From a checkpoint of a small mixture-of-experts model trained on Wikipedia.
Training: a variant of SOAP for the experts, 4553 steps.
Below are experts of layer 10 (counted from 0) of a mixture-of-experts language model. Rows are named router (the router's row for the expert), gate (a neuron's input weights, with its number), up (a neuron's input weights, with its number) and show model dimensions 128-191. Each number is 128 + 24 x the weight over its row's rms, rounded and kept within 0 to 255. Numbers have three digits each.
After each expert's rows: "comes after" lists some tokens at least twice as common just before its tokens as in all text. This comes from a sample of Wikipedia text that the model never trained on. Tokens count by the router's weight.

# expert 21
router:114121126153129119133090104135156143156151113089106150118090091107067168143161102116145120118132143132100148149147113179099135127155150127115132108125144184115144151123082179118133154127116162
gate2:135153128179114135151106124143120100149162167091132160126117114119192171089081141154132143122174103121118122145168194129113160147078084148139113127123117118117112180138134174143165101179171171
up2:157109163125107123149106161141110088134121099072134118154109101154096120156123128172117117116160134153116137100119145140095117120107131134123131148095134163094112093170133127139133149138135127
gate3:116118122146151122143141177163161155122090129135130087112147102117122124131147102088103141180145124158153131158124093133134136151126169177171137127137107129121161089130085095121137115110146131
up3:120129142125091105094110091131104101118159101120137126143110125152142135083099133110108081125141134125141148130141136146113116119135119113122119140137145168143108139176153119168151081161141095
gate4:116102119139101115116146107103111160131125107119121099110107150118116123122127160100198124082172099139075101139101101134087139144118146133132076117146127101111126139136130128112119141150144139
up4:073124143122131110092087104113111117129132142070116126105134146137114104141136195158147133197134127120095127124127188163131124129121083149120134106124136160119115114102153130107107098125102120
gate5:140133142141126123139099146148135145135188146100095153065134136124096111131165105141139069144187096129135137118135114156152128155127097123084141117123140145136087100147117165106132143151115143
up5:165155142161147111109129171086089082127113098082135170148131142114139092123117123104164141080113135177119117120131152115117141140089103118125132118117110130129116106104111142150110137091120095
gate6:102121108152142145084136142143156150143131139134123120163184142143084142144132141149181127134134124105077114130142100192119108115121156098112097138108097091113125084105161141092156136116144133
up6:091143104171152133171142177144119115096147100104152120084111142098143150125115167115134101142143155149137123160087128132099143108135114162127089121087134165171128124140076118141127142155155144
gate7:141101108133147155111144106099121138098113137173122103145135098149114151110134099113097099131127172146142120140128122145143114143076172127119144155152152116124155120143163134113142182116136103
up7:155122121129158122150111085087104146153107125159098113134124119091169132101185097126124111100139124175120108110157122141123085174090162087118151122113117113145122170153117138144126128161170080
gate8:158128086169121093125139117129116129158137139129138137138121111122127145114167132138146081097152140126135129132122110117073083147137121098181153151113109149101111113138156140127083127123153167
up8:168137098112111123154108091162139137148142140181177114123138119130061105143145119140124184114155124134104168096138106140094140154136128081130145116091148116131138130143152143150084147112112151
comes after: " the", " a", " of", " for", " with", " is"

# expert 9
router:118143162137100143154136115167044076139130117097109159120154103133146112128126141122127154100098159121134144159135080138169096109142105109095112120121114146140134069132166175168088073184141072
gate0:058152114067152116149117115151124125112112106126119109066178179141115130088102139136096138149117089108106129158150124099132103130165140123162129131140135119120144124129117119126145120099160130
up0:102131106161102081108128156126142107125129100124122160098155137105089100111109104151106141122092098128127140176171154115116148153177158134119106113130190101157149117120144108118069149124181140
gate1:132118157114155156159158138179147129120135138149140159140169113117098092105149135167125159122132155151177111113152109124114149149062116163110099144156134128119126100152128125119141173141102099
up1:174091136110138128165149091124136157141077127137141109163117129136118126093128130165163159127149107156116085107147139117120115148091138152107065121136152161129088148153161146109137170132116096
gate2:115147148125129139145080149144120098113172115150111119085158137114166116168152145117184101125171134102131099117139140129115144105120126138109105181132103112127153083140170107102152097111168138
up2:100140112100066156146114147122110151091137091162162111119123158100147155145149131099073110144145104107141115105122106130083136119124130130172136129172152095168187163133095128131164136120168163
gate3:128144142134112139133139141180159111144130119129140062119144132067104101097111149123149143116137097118106106142092158091122131137107138108197118112165131105120103120116133106143154118126133134
up3:132104108159144151093136100143128131093126126141151182150113129127124156181156134113085157099129123094123107112169098136099145131115099128107115092130133135123082137147149129134151115125165127
gate4:071121143155169185150169118111121128134105147121095120153131112121104133101180146131131146144145141159140097109123087117137137141082145145144113099134109144159140112097089091173146109142165159
up4:106109115118101174106104108144146159161160155145147134193151130169128139123150102123133102135086167144127134137107119159148121137122115076150129085110100157133164131109140109164151132125101134
gate5:151110155169175107128117130136147117152133109116101109156149127114148152139097153145129127154140104107128086141139124139128132179070099156109069178128114154125108145112141165117148091157129114
up5:096112132129106080139147125147151134163119093117073115127109133103118179152203099119160111121138149100142168105106120146144092143130119105155087129134135140121119139125095133115135095100133137
gate6:130109058084092139093092120144105102130111145091107145111124172165135103140130153149168108122135140147134161099129127197123121115082130134153185118111127140164117108097134139127129099147136078
up6:120107119119141092091135145160111129150127204177101126175105110106138101126118144119138137113078153158110131120133121124136136134121104179134132143126157148138126129178121158142132107135110077
comes after: " ", " 0", " 1", " —", " 2", " 3"

# expert 19
router:134066158127140111153108123105122122114124111114151095138164152127089140098120139116159136174138113140114109125138172172172127080116123099135111095124120169103115149140158116143123121102171091
gate0:110135123084104168067133130146140128126129115127148102155152148102132141144135102127123142099119142155114124105135176117111109133075121117128167149145099125091174139107107121105103104130124079
up0:105127152085129161106123068135150157142139132144159164126110155077119103111120103109114109092133111152135160097147127098122142173118135130125149144114081095121118144122139135103167107131129115
gate1:148113116146151078133127142138140092128175068141103129154115091130095125105097131126137134140133115118121102171120110163138121134149133140155103131139204129140184146115087113106146158124113143
up1:129063115115150125153152158120118090125133130151121124118115120117085142156087124136129147106120109094111116101119141121122131133122133140140147070148125104121146118131105140125147186113118102
gate2:094099164123129152136127154138109110168139067138156129145147126125108138137145144149102174159146084122162109137157165163150120129107134113125145144110156138137078164138131104131129093147128137
up2:118098163138148118130101137108117115146139123101180146138173141083105132166091111105120120136110119107188120106117097133140102139118128107125109120105153110138114153130112133125156153130171120
gate3:119110105089140074093148150089120122096096097117133123104101147111119143096098105136073119114064132141115154154141104140150123126115177170134149090109141156128152129130129121079098104124115117
up3:163133155150140103154134133051123131126132133146160122120098111166166116082138146128085102126151134071139141104122129128145145132150137127124137074103140135169118174112136131154170130083148123
gate4:195121103140151113143136164132168148147151142112102116178107097074132151148109146142166149107114125081095119133161156121118161114129115123132114140107130135156119149138150140133102136137162164
up4:155122136137101100160128090106119112161108106116164166094142118116130104132151126116089097144116114131105150119131125128136173154161085083090087136107127127149114121134141143137100139136122148
gate5:178134087101130131162135167122086113156119113114136119149135148149164141131092134161104161130168105096074102134174134120109093129142147125152109183148157125116113161155135116117079105120187143
up5:104098162144114095101123157096122106120142124120131135156138084091119099160111141110078100131174100119118128148139113123133091154181122171121135145113122136150133101134153113085122154094150139
gate6:168112146097110175080112111107116145128143154116119069121100208174127141105162067128121151126164177095102094129142125138145148111142127155105163110135102128109110181124123122101148132128168144
up6:168125097101145116136146150052144125138103092179139162116135101144141114112159119124156087115114108170159119121130106169114118099125140104119145120150146146121149139167153152149148148149135142
comes after: "\n", ".", " =", " ==", "==", "==="

# expert 23
router:132094132149137123136142133154104116155163129097137138138067171121159144183135128119147120107123106132155100124152157137117114091142172112116120159102133165148121128096153126126102163113130119
gate2:171120092107166105112094118166132124156117127113147096131103133134158135164151176158139137167133147145144086111121142167108102118160148139108122120112140183165140138132133155128164123118145142
up2:149117121116183070120121129157122102122130102121118117170122112126158135140159165137147143148145157101157077117118104169131103131145144143120122132110127160159089133143100139147136094116172121
gate3:172188148103129142092111134139131105135129117133151127112127167134120137142186117112077115184146109135113146129115140150150148086110152114147126117142153168151148163085115162091102116152158142
up3:192147144111128131131119091155150120125116124154154143108141149104121144190119109072113131114145112111096146161146171106072134125103181132142136139140148158102114178113117156115134118141136102
gate4:100138120130152135131116124144210096133121115075127131135127163165068131096114116114086125153143127123109148108169113126121153151160160138158096109128151141185116110127111096089163132153120137
up4:148113097138169100133154107115183094165114093075136119141134162150060144093083089151093105132129126168094131123121106135105126144139136118092152119097187144148111161137136129087143133092097106
gate5:073116129135120154165150161105121148178117120198098142130157131138090146147142131182133139114128137116150155104091153109148106111110126123108098126135119088108121131131118089138144121134115102
up5:136150113129144113098087085148200161102060155104156129139124103122114137163133111114161109122123134121152175120126103108138141135119111105117086114121135131136096134159180150128142142116142151
gate6:136151146157165130081154074131133100115138135145179135114100147140168183185095147120134158111132106121199155151118116122061147100104139191104123118134139116161182122116087118113154104130116108
up6:121094136164123131136153185118114156154144119161133119134139125141127133085176105083127124117146121108117132182123150135150111152086125085133158177107109154132117132120120114133117161166132118
gate7:132113113103133120086137167130120121167115173101138118109110119091099157116121133143108132110091091127126118100124143152119082111146152182138113095159126110126092143090127118157146116150115139
up7:148128141167125130127148114097134147135093126138107130195173125131176130126133146106106145153116154134146057121116136153107115134118107156159105131086134093107138162146130110122111097142131152
gate8:104112093160134072144115152108146152113167163154162129116153146113108112138149133124131111104111161085143095140119117131151117129121168150127129161069133097116111141093101098115103125106149156
up8:076107103147116052135117139111151106102126148140120134116145133127126133116127132163137136118093150096106135134130114101149133174158131162124119101118113118165094145107104145106117127105140131
comes after: "\n", ".", " on", " In", "In", "On"

# expert 18
router:149115083096132118113169121119169128121180130122116116104115168099128142130138128125139108140127153111146108136123168109142165119118158151132125099129166125108149110104107143111164153174097144
gate0:110077129151105108147106126128136133114105160171140094135142109134115127130111114162141125114149138124088125152135174152135129126130136104125100130096143110139130132132104147113077110133114141
up0:108135149102117134169135087091141131142152120120147103107114161128182150090121093108148112132167134122113117136089154125150090105141167145147149140122113088122133079099121150173096106156109133
gate1:102110161117126140106122122104131150143152151064163124126179157127137153176150120139137161130145157148103085104106132120084140077143128168152135101092065133113145138118159163120164076168108120
up1:126105120126153188162158111107144145112099141116105137111150129084113116125141123133111136138117140099161118106162106078128152154105077120082157115175149120156106145163133129102137111106182141
gate2:155120106091154161130147135094107147101104159119146132152128109108130085196116111119158146094080143144119081132112122101162130102145108092127163146086141108168109146118152134111120160127145133
up2:172132117152115140136141155168101124147135109109122086155118115086134114160159112153122131148119124117153105142153112168143192081131119126139131140153140161098133130123177117095104137109147130
gate3:130179128102173127096126102147157113150145132152153130128114096091133096177143141120127127120139119135135112147160109145135118143112162107110155124152147124121127141119135140108123156119120120
up3:124109101161125108102094112153152133121129116099163095151095152107121156148134157112118151092134145155111137132148125154144123150152105151146129156148156140117171157123135119149128085127089144
gate4:170082157160146143134149106170087172126152161130088120127125129078115143137128149139092119106114168133107061139104155144102096150090110076095071168163126115135104173136155091134156141160148106
up4:118179150109112084166136104115089076140149123125152130075158157134127144164148092128154151120121159192165146132114122189151120108113091122142116103124088092157093084127105139109158126101135134
gate5:136101156073138133077097106138109123119133149110112099151090121115129163138123122096101137141088106137130119159096075188136124139105156108087168117142115113110095134115118144134110127161134089
up5:116133051153122134138121099170122123153141139123171147123138137143141079103118119120144077125110183127131149097145104170143138115098112105143132102098151137169147125133141155158172157109136143
gate6:136126140101178153113128131093129097131142121113148132121111106118154132146120072135173142149144146086122131144151100096123150095131138055119147107098128117116117138125121140143144114104150122
up6:131145122113141116136142127115139155122100148099139130104179157142116118138122105078177155105162125108131147145155123120122095126145133098136115136129113163140141099064122179144122090100149146
comes after: " the", " The", " of", " United", " a", " his"

# expert 2
router:140117157117129142134150130136121135115153045136110158128071113119125127112112113106156119133127130120102130125089101133124141152111157130132128120118150156132119138121085138105130137149140134
gate0:170105127092159106135145134155135122116098147162080129122134137150120146134173136150108108166121128111146110141146135115159110083137146109160142109188145171135109163100089126116114082077133148
up0:131099100175096120100151143163159084176170145142168144073127156181154112104106112151147122169115116140122153122136124180145130152138161131128123118123184123126121099163131113155124165130099118
gate1:135142152115165140136148126129123094178121111131134109136120135127097150115178115146125132115153079134087110124086095128155083119140152088114121130156139140137141100116143100159173115090122142
up1:146093099122103138144092169131099133135138133141118144111134129173142109134146129139113179167124131087159151140125116133101116136142110156124152149131135139107156127137167136162129149113151132
gate2:101113122118119155161136156124099111175132107114138136116149119142141128086137141158144176118137152099105133091119111087157079100112155090102104091171100127123105191136130103118110136105137118
up2:081154116113148145107091136138138152073148109123156118131108095076175160151082095160091107095110131127122107132163123093088109134170153099178112118095127126129114099150177137106114155099145159
gate3:087124102107147124124129161141120130151185103135151087139108099149140127094134148135137088125137103137139091104099140112118113104116156118157115133135130149134154133129096145123115117108145125
up3:150093142137123113142159144113075145131161096127133118164125126135130135158147098127096147068125150104121108119135085112126164124134118116143141161149166130146136107092117146100093149144142157
gate4:088122142134144122079115117151099169131093100115114142113179118108125131120177168114070140103175144153156108073140111146133137151129125138119149158105084130137139099101120134111175138097157162
up4:107188097104104139144116116088121075154156142166119160155106103163111105117122108119137109118119123143110111133164123103114113102131128133166087152116110102137116103146118171170130080092110114
gate5:184142120138146171100168142150115100121107110088103133094122111118126094107113128079116125140172084157131105108178114156120131110118097133140138118114122163137108169161099132129127117121150107
up5:102132196143127132134112124145146143143136147152130153156118128184108138141130118130115087159155110115132160102110136177114150118179141102123138072114157125156121089119113081115114148127187091
gate6:112170128123140142156095145092093109131126118143142118099148130110189156158156135113147107121115101141113120117093103187106154123107143132103115130113149137135148184156155120116142112132102149
up6:129134121134141078134092112150133121103123146067124117177104114149089118098126166120132152169135105109089118140094146108145155146130115153145144120113121109141138110120127137144096120151136102
comes after: " the", " a", " The", " A", " C", "The"

# expert 27
router:137136156168133131135094141151160084098087123151162107106138117138107091138129100121163153137089118117154157124131107129125078071140147127115123147128102116162169122137142137156083103109118126
gate0:105153133121135118100130134133159097145105121111127093100122133112092111114147131133144115122143127143107119155098142092124144134143136137094140110118165126137162112096153137171118114121123188
up0:153155111137124162099121074133132142109125109123155177129109106137087145135108150125164100094168156164139098081119140126143160165118114073126124132081125108122148095111145113136160165115112102
gate1:108148138081113126113101098104199160132095112132084060108131163128113098140128106121144129149114155172105133095143134164138151100121123138146115157087091106126144149147136134047120130128151124
up1:138139124151143125157118151086104146118094063101125108112116156118095122109114116105115101138100135133134160118192135148098149142093107135153104104145135148116173157118111152096123169136123073
gate2:131136109132091149104141112112148126172143096114168132139115191191129131122073167115154145167121122127118112146102117126136135082164154094121120150122139133172172099101087142182095126113150094
up2:128119129136119148149146141102117160094147185163109129118086140116148111123164128119141109140136105133143115096083159118144136141069077147118140132144103136100101164160129092074164121114151106
gate3:125142135108127111112160134131142148130111121141155087129163089143076121128142146140102165116115113125137167122129102113134133120098137108125130197139131146164163137157171159115147100120108128
up3:115104092160135118115138102101178154116096123151099124122130146145112144106140142111151098141161149148144146097128166109168120071109091132125090129115112143170101084087117150130129169106149132
gate4:141122114102127120131159118119165158150123112132125125106116141159122097114165127162144109102079149138132134140131111134108123092135197138122109081123103144144170171165094150090127137126178117
up4:150075133130147093126136132161118127117115171146121126147155148138157112123129159140147155121083142073142097157156111108122081095149173105129141112171180125087146161153104146120101108103136127
gate5:156116119140105108072134151170092109145130134119147132117158108142157159139116117122154106132152126130132107126166177151085110101083111128141090150126108101130159119093149128147144124123129126
up5:119140122114130144143101108123200164137142115127175113066056136140118113148131131155146147129141109125111140110113144143116152179175102130133125089160121145153120112124119126161128098109117145
gate6:108200102127166123105143177120121120097117126104073127130131134148135169114118134120117099140134118145094167146113140132104136086152151154138162140116130179099132126132134136085126166155111142
up6:175103128127088157144143116165136120167150105127170139121108164150131107168174148104146126149084114159115103108151122088135104127138125117141100118135148075110121141125145122134109095123147101
comes after: " |", "\n", "|", ";", "|---|---|---|---|---|---|", "|---|---|---|---|---|"

# expert 15
router:142141070191113098146129122125111146149146110132086127141130125106144127093101108148122130110108119115090110147143119123114181137152140117172136130176146114118135098120109091172154146112113082
gate0:149094115183127124121126101109123106140123137106111124146145147143161100129122136154145114137097123084115129136142098154114158144093155134119111150122137118118136170132128115125189084117155133
up0:138165105154123107164120135095142113144132199169155115089112109116120107094160135108133145135124113164065152120151147093115142078110083077086170124157134115149118127099111106149121136119078173
gate1:133126120145095160069157148119121117139142115107093106163129134109108150141115141160141127153089143074149108145084116148089159121122151183145129102162120109116172122133114100131081125083104145
up1:067109099121089141127124106123116152125118118125136124133097092150107114058195158167123099129124142131126103113109134135124160146096149112128097140152111161125159090142139104101160135137108145
gate2:134144181134120096132126139146125147125101067136115105092134091110151192089149125178101147096134139117109133133139122112068146132130152099139119108159086129146135104109139098146137119118102109
up2:103132149103144127081108092128144129103108175171155138156137193169151069141168160115109083116072148146144129119127130150143119132137107159097086186117126152136154106121086094109135087128157125
gate3:173103091137120076121092118109120144152129138139084118152159097114126137102118114112141141128069136134096108126132100146100147132130120104105142139107123134117136104139118117125123129157118152
up3:096081151082118148107149155121114098148125122101178149107122156142148123145162120117116123156164104139114155080142175144135084136126116168123108117125096135153130139150133160103141109120131113
gate4:146135113126102112142154144145121131120135129102099121129112134149139106108105112179113120133098096133089142167122115104095118132100138131126131131166111137117090129110158115128116144132116173
up4:133122120127100149172122145103099109164135170077147116131159112171147100128084145108113137108118106133116111099113118101141115101117119176128119132104151129162140163130132090205115149120151125
gate5:143122146136118101113097115147139123125122125111107100134147129108082112149141156180089139166119093102134126120130111163154149098134128129152147144102132116125126150142143100143133120133125129
up5:116129110123147116147089156136140115123097117120138144124114097105142151134079085114124132151151084121118130090132151146138187146126127105134133150101108120141182115105148161163102102107133133
gate6:167145086167169089165093107170108117174129078122133105130103128081109123151093126150128108146155122138100148134146152121081093139127141130107126108150112138119117107108129103116101107105121127
up6:171114111129113119146176103126149113125110131135113123164111189083085184116111069100130153138140133118139105186147140138148113112124118125127132130099132153173128111132129085116123122149126155
comes after: " the", " a", " The", "The", "5", "2"

# expert 12
router:126124060167171140164144098120140147155134108140144138128125143121158126133094094107132153098102106147160151195164118113155142128117121103155131138108155145161137148127165140137130119105133106
gate0:092146115107178149127170132190111127101100141121132099076135112156129118139177133103125094100125153108119121143137082116044121138104150130146124157101104140164072133104161114159094119140154155
up0:146113102101120121130105085093132118137146118136112133162165124106111109130171127110081124141163076087130093118089119157139123105166128102148156114142134151108126126118132138098144145138141141
gate1:162108075127133123128183104142130093162119147115114140121145142137138156174157074154127137084113137146104088099137119123171147093118170129169149126090142120135161143117106175146112129112121125
up1:114158182123124132109105144120095133124142111110122148141126155131133078099138130143145159156096191104130160111128132129068115149151121113071134123164110129151090097113121083121133138129112077
gate2:120140147105107146132076138177141150101133168117120117152151151100137127135098136124155116078120127105136162117122075177087052161138147121147122099126115142169124163144162130120131101112144174
up2:156115115192114160155138102145171069102131137161124100104124108121135181150119132111128143151132134151115154139140118124128119146116148161148127138135119110086151129084112130089160158099156160
gate3:099120112096139107129103144121117086166144092106130097108179092105154145128131148142162150150129096117140123142152099115140126147099149142166131139106171130156120139094106050127126120113149106
up3:165116140138108091101142131154125158113166154121139156104151144125141104119143114156144114156101133115136111154101078132128114140159167136098128131059108147126143144178129147144119130121141114
gate4:142126147150133162116145138114139127148102128119162088131172137098148116104150144166140129122124119128118136155132116160117122109096159168138142109161132122099094151126142133133123086093119085
up4:136140077169135121103117129112131134126113094166146160107134151168134134089129104131123134128165120160082162110101103077092136096141116083148118122099118126093104156140074190138153146155159103
gate5:157152166143145116135097159132139124150132145118117121116189124110141129116164160123148136099134086089131123109134125117078132110177164127145127118143100111160115139137171078119098111143126149
up5:084111123143118084109120081157145154155122121106160115146120066133105074151133097153115082124144154134118118120151157134098130159173123161135106086121171114166127138152087143107150108117144137
gate6:176136093113157117107147119115103084102126134149153076116151133117143115081133144128089127092061087086153163096196087124132121159112156116121122133139123158105152148120098091139097087119121165
up6:095108174144125134128128135157105154105125107095114158137100127142134159200099140134138122108158145153140110140079146129127151099161119155167144150079095109125083102152131171143106217133124112
comes after: " |", "|", " (", " W", " L", " S"

# expert 26
router:121106161155171149139153174132097090113093151133100148147129120128157103127130143138126130132132085086149130130143108080103144138135118126115102149084155124127132102134105145128161163080097128
gate0:098131157126162167131148142146129164127138125201099134129127148160156149168171112104116113106127104132130129113154092102114104108120130127158110079157106184136123136123117104093128084080108122
up0:142137176107124151124139141142111163081111130150139095110112146138098110122122113095126113120135114150116107121145126089135105151122115156144112086143124139144133162151143098091093114091167142
gate1:164121080104120131131115137180101136143168095118120095103143117139102120138156141123157124134132100138131141117150132114154148131120120101146150098100140166100137137107122093106135113145151138
up1:163143151093141165164128138153098133177108141106107124122137114119076152083158111136152116125076140128150144079109148133133144142109118121142166159088115144151106162145147107101165140143150124
gate2:154134173142168144157131119149124159149152132144140105081147129167149122096153147138125125115133071171175143129126137149129132063137144095117127124149099109131130111114136161125076136104115144
up2:063096079125089139125124139160132158135121121135090176090145157122135136160137139113134160136156114109120140121107146118160135119152172139125122119081138148167151123132143124085142083086131138
gate3:133150121140149078088084102145165112119128131131135086116120137117079126165123168127145135113086104139134143125161094120095127151129166105091148159135085171173156136153093112135154067127122149
up3:104115106135106142070136142153134116153147123105121133178123149148112140085124141149128146136141116168110164128129128187165123151155148120111154131132115106139116128095138136173148144115151157
gate4:126195107129123164164082098105137094125150152131093118102121120091149122142117132111123106101205134128138093100150122145141104104097089112158165112105112151140120099090109118121165119143156135
up4:077144127132135098104116110121163187099094143146143159134140162177159141098127121103127143119118133144094144092101116148117130109134152127091129152129149133134143131143136111121128135154113124
gate5:110157139129147109124128118178107114139113061155151122078157083121095140094123124155071118110136113110142142139138081104144100124104133124122165122136117166145131092125136134148095117121145130
up5:122171085129124113119127111132127101102117078149143110098175119120107135107113122160086115120156116136165144159108138129190132107109149095125180142111109122148145109088109112132106123131118145
gate6:131129162111144122142127093080134127125104108127182118125137117119164094133143114147107115133145118137108102134096147115101103074137153112121139122097112112142105106145119089153106104139157149
up6:094120098178127090114124125142153129151169143101049116109111149068105105130116129112154121100127149094125144102147127119107130129143105108095144134155138119102114159105149160119124143129113167
comes after: " |", "-", "|", " by", ":", " of"

# expert 20
router:154134166044116162114085104131113135103104090134144127137143100132117116120159152083133111126076108108147134135152133127118110160124128160161123125136121123103100147134152142113144113080119103
gate2:112137084128177115107090128160154119140160102157155119126163103135118124118121155086166144151098167151168145171116103159080089134118127130097160118140168154107172140114105134132103138148075138
up2:127117207135076125170163134091127093146123125075128138153114139119138090076077109146114096097131106108101104096128169157148179156167124115148099136122078116138102108154141122160117123134180103
gate3:157127116100107133105121088127143087092124169127068177158128135124125109088154116143173160098170112150128129162136127122150102153144131090171125175139133090145112116082139162120146116119108112
up3:140117112089147114101126126145120096117153119077093135161129164145100145101145145105160140088159136131125115198114123124146144162112151084137107121108154126110107124114188095127104133092157148
gate4:157139110113125113118107128129155136106133126103128150091122141121103121114100130106114168126140105123088131150186123138145098133120133144112142112141129145151119142080137121077097153132148137
up4:078112139134125053144110108120149111090106113124113087132129123096148104113161117128172155090132129113140127115097142107075120110116138143162112121136144084152085127143097115118139124083164115
gate5:103146066097114096152122125158113112135141118134124108098103136167145146125145053173134114158122106145133087108106146142126145141090125124146117143129169141170136130116102097095146145126111132
up5:156110148121105140124188137093111161122137145138087153091134093139126118124109108125106087085071145180127128136165125129086114081161115145165127152103155124107131139126131150135128076138054162
gate6:119122137119145166106134154090160121138096113142121158135136151145138113113123133140126132130139119130132126093100121119135102147144153194138124124093128111129155177100104141147130122119144152
up6:121103141124156155094162116103157104144105132135141203155166126135175082147167099148110133147129130121121122145104091135155096121147155182121140153129105107122132162111156118192153139103131137
gate7:133173134151135106129141143102114151113098139141122097114116118094092145118104120099143136115112128086136175149122117132107159110109156146071067134189123133135117129106127116126147128152145124
up7:161148139153155171082169146134134116121126186122143114149104122161156138152120152125139147127076138138124142131116150139114129148191141127120183124144101126124164109176138134139129090144170088
gate8:128127123118146169089136135172105125084131132114119120135161099154112092097118133105112144110115129134150185154142091104120131124125101150167081101130169132097160132137127130170120107172126101
up8:145120149172120102147127132157173121110126139085091130160119131112160164140172119086145100116155092124137116139132128152129156155159139135118105150140092116132139121114140092102137138135114098
comes after: "\n", " (", " \"", "/", " un", "\""

# expert 29
router:123102086128115091125132112143146112090143135142115116127205138112113117140099102128122117135182111154151151116121089153100115163113104128135121132129118147151114125141149118119142164105094084
gate0:092137139153147128104099150153114125147143126141069150142129131133113106136154100104115108115144133170149112113110115106128130150083134102111165132116137125137093138129125155104120136114099102
up0:133148139119117133063115136116132131110106107125101160131117136116123121208113121154124124156139141145077118100137126113082135118126117126105178178106153162144135131146143165117123132171149081
gate1:120125146144185139114129153128150113180143123089108160138153091127166131148129122100131143119189116160143108123098157135105098136116086123137085126153102132169155142094130130090096123070119143
up1:147127139141159100139129151109097101152143137091168133173138085134135154126097103134100135098172127178197132113160149104064140121097140135157128090123104136146138123093118127095087136116155112
gate2:152138104102101112122165116112097128135091132112096108144130125158116160142113117113086104127100145105152118109122094167117175160181108138190163104126106127126150164117116150129148150145100125
up2:142081094126105103152125140100086171124162167125155120083154168172145086121118140138140137138093151113140159137128125137142119150137102110104088119136119145129120145122136123126124148115173129
gate3:132113090140124104131120081107141142151099133111109157112140108128155110168156142044127117131130124135115159127138093159102099122152099141171106152114091177154122125162082124101106148156117126
up3:149112102157107159131144109103113159169086122117130159102165119156126078115134127141107156080090122146157146098073151139110146148148090140166149162123124137135108121136072124115118155136137115
gate4:094055113112077117111100118128169110113140123104135141069122117122118114126145153150119144163128129138160175086144151149158090188117145124121158154148161141129098156101118138187122159113128103
up4:098145129134105156140144156111111104145093157089140125122142095137146112176083135125087118107129152168090133069161126125117126143140127147090145109112122143140125089148117140105133111087097111
gate5:134110110170165139103122081149114072170094176105140163192125130082120099164139153147130092136101145151139142117132146116156118144130118109129111145123147106107141120102087110133120096121115119
up5:160146105135132133158155199106165157110184118123154109136109112124102114087120117130100134117113150103104123105145137099139093101155179138121142103122134160150126126096091147160172125117135137
gate6:142099113136127109093122117097100124133141158118118071105133147136091117143156092187149103168129105162168158116109115139140122139094130091122117133139128109168119172088120123096132108124089114
up6:159132124123118072135152128111137149144124112120122128115117130107092118110133132162115047154157126095153113148100136118162132120165115101104114114118122116080157123160092129103113100146102129
comes after: "-", "|", " /", "′", ":", " •"

# expert 4
router:115115130111169140125140151146107160159175130126131113120135138126115147110098132157122136138129149125134105126146125183110135135130143130177122164116084129102145118102114095147107142132115127
gate2:180141164131104125095135148120116154139140070096105092137120129156159132128126184120133135110116114109130098115126163184119106156103168147177170148120167154103104137167097088147136091153107171
up2:131147088106134084128154083115143105155139159138121126162092144090134147107173124126125131160132135134102139130168099151136155121120120116135128111126141119170111088126150172086176169110105127
gate3:122130180175172157128110097127111130156107156129115133133145109155149106201151139173119168168139133100148112114114135117075098106128103118109137165075125135175220141071107111141114087149143120
up3:108149173174117137142092057181094143133121157116080114140157102132121123148134149140108132147198126076163118099169117129106162110130149111097110125128135130142166141101128124146109125175123134
gate4:118140094170109135129133132122130124199136124124164131111113125149169149108137121118124130120116138125095129118118134140106134072130151107127068194113101128102158105139155135128175119131126115
up4:174133128157123165124139121130106122162146113122127138157125133159162161110155111080123110086087139111124184134119101153163112088129177121141106189139127104139090125107151149128135147142133135
gate5:101134131113151164115136135117181117133131132140134183113146144166109150176165132114123102122157131074127094088147137171113093061150145120123109134134143149134120133147137136163103136122127118
up5:144146139133123095187129175094139116125125109126107140139126120094124068110096123126128089148144132097149127178113150102101087169114112168144155116085089133136109156119099136151122116153101152
gate6:122124143125078146118127082114112181132133143118122147086162111108135117155130139173149096105174135131152138109090122171130113107120111142109151136138121131138137136161108116162127112102164111
up6:142148149137096131122127097163149130187148127119116192082123118157128151148126095138177134133109122118101160102153119134098116098114098099141142159128182102113140139108119154152125115114146140
gate7:145164132108126160167142124135145119109129082140097147153129122181086134137151078158109139104106108128089121186121125167121140070140153145153106111132127135112123145135128138122088130121148162
up7:104125111107124112151126110108119099132119147157127164110113124146177130122154109135109148125114114108094102111133106109073101099138120090111106134130129157140151111121126124081150112138156110
gate8:150099160110143085151110107088099130113120108134129114092125150102180142137135146150084130135160195133068088080124133143138101111106139154150125179123143126115114144137136118127154114137162156
up8:130171097171108182116100130140136117142124098157140155142132124136125145121140173096170156138119100116172143115127089157144104098126159141084129127148133077120126133170115149133188141129166137
comes after: " of", " in", " to", " on", " for", " at"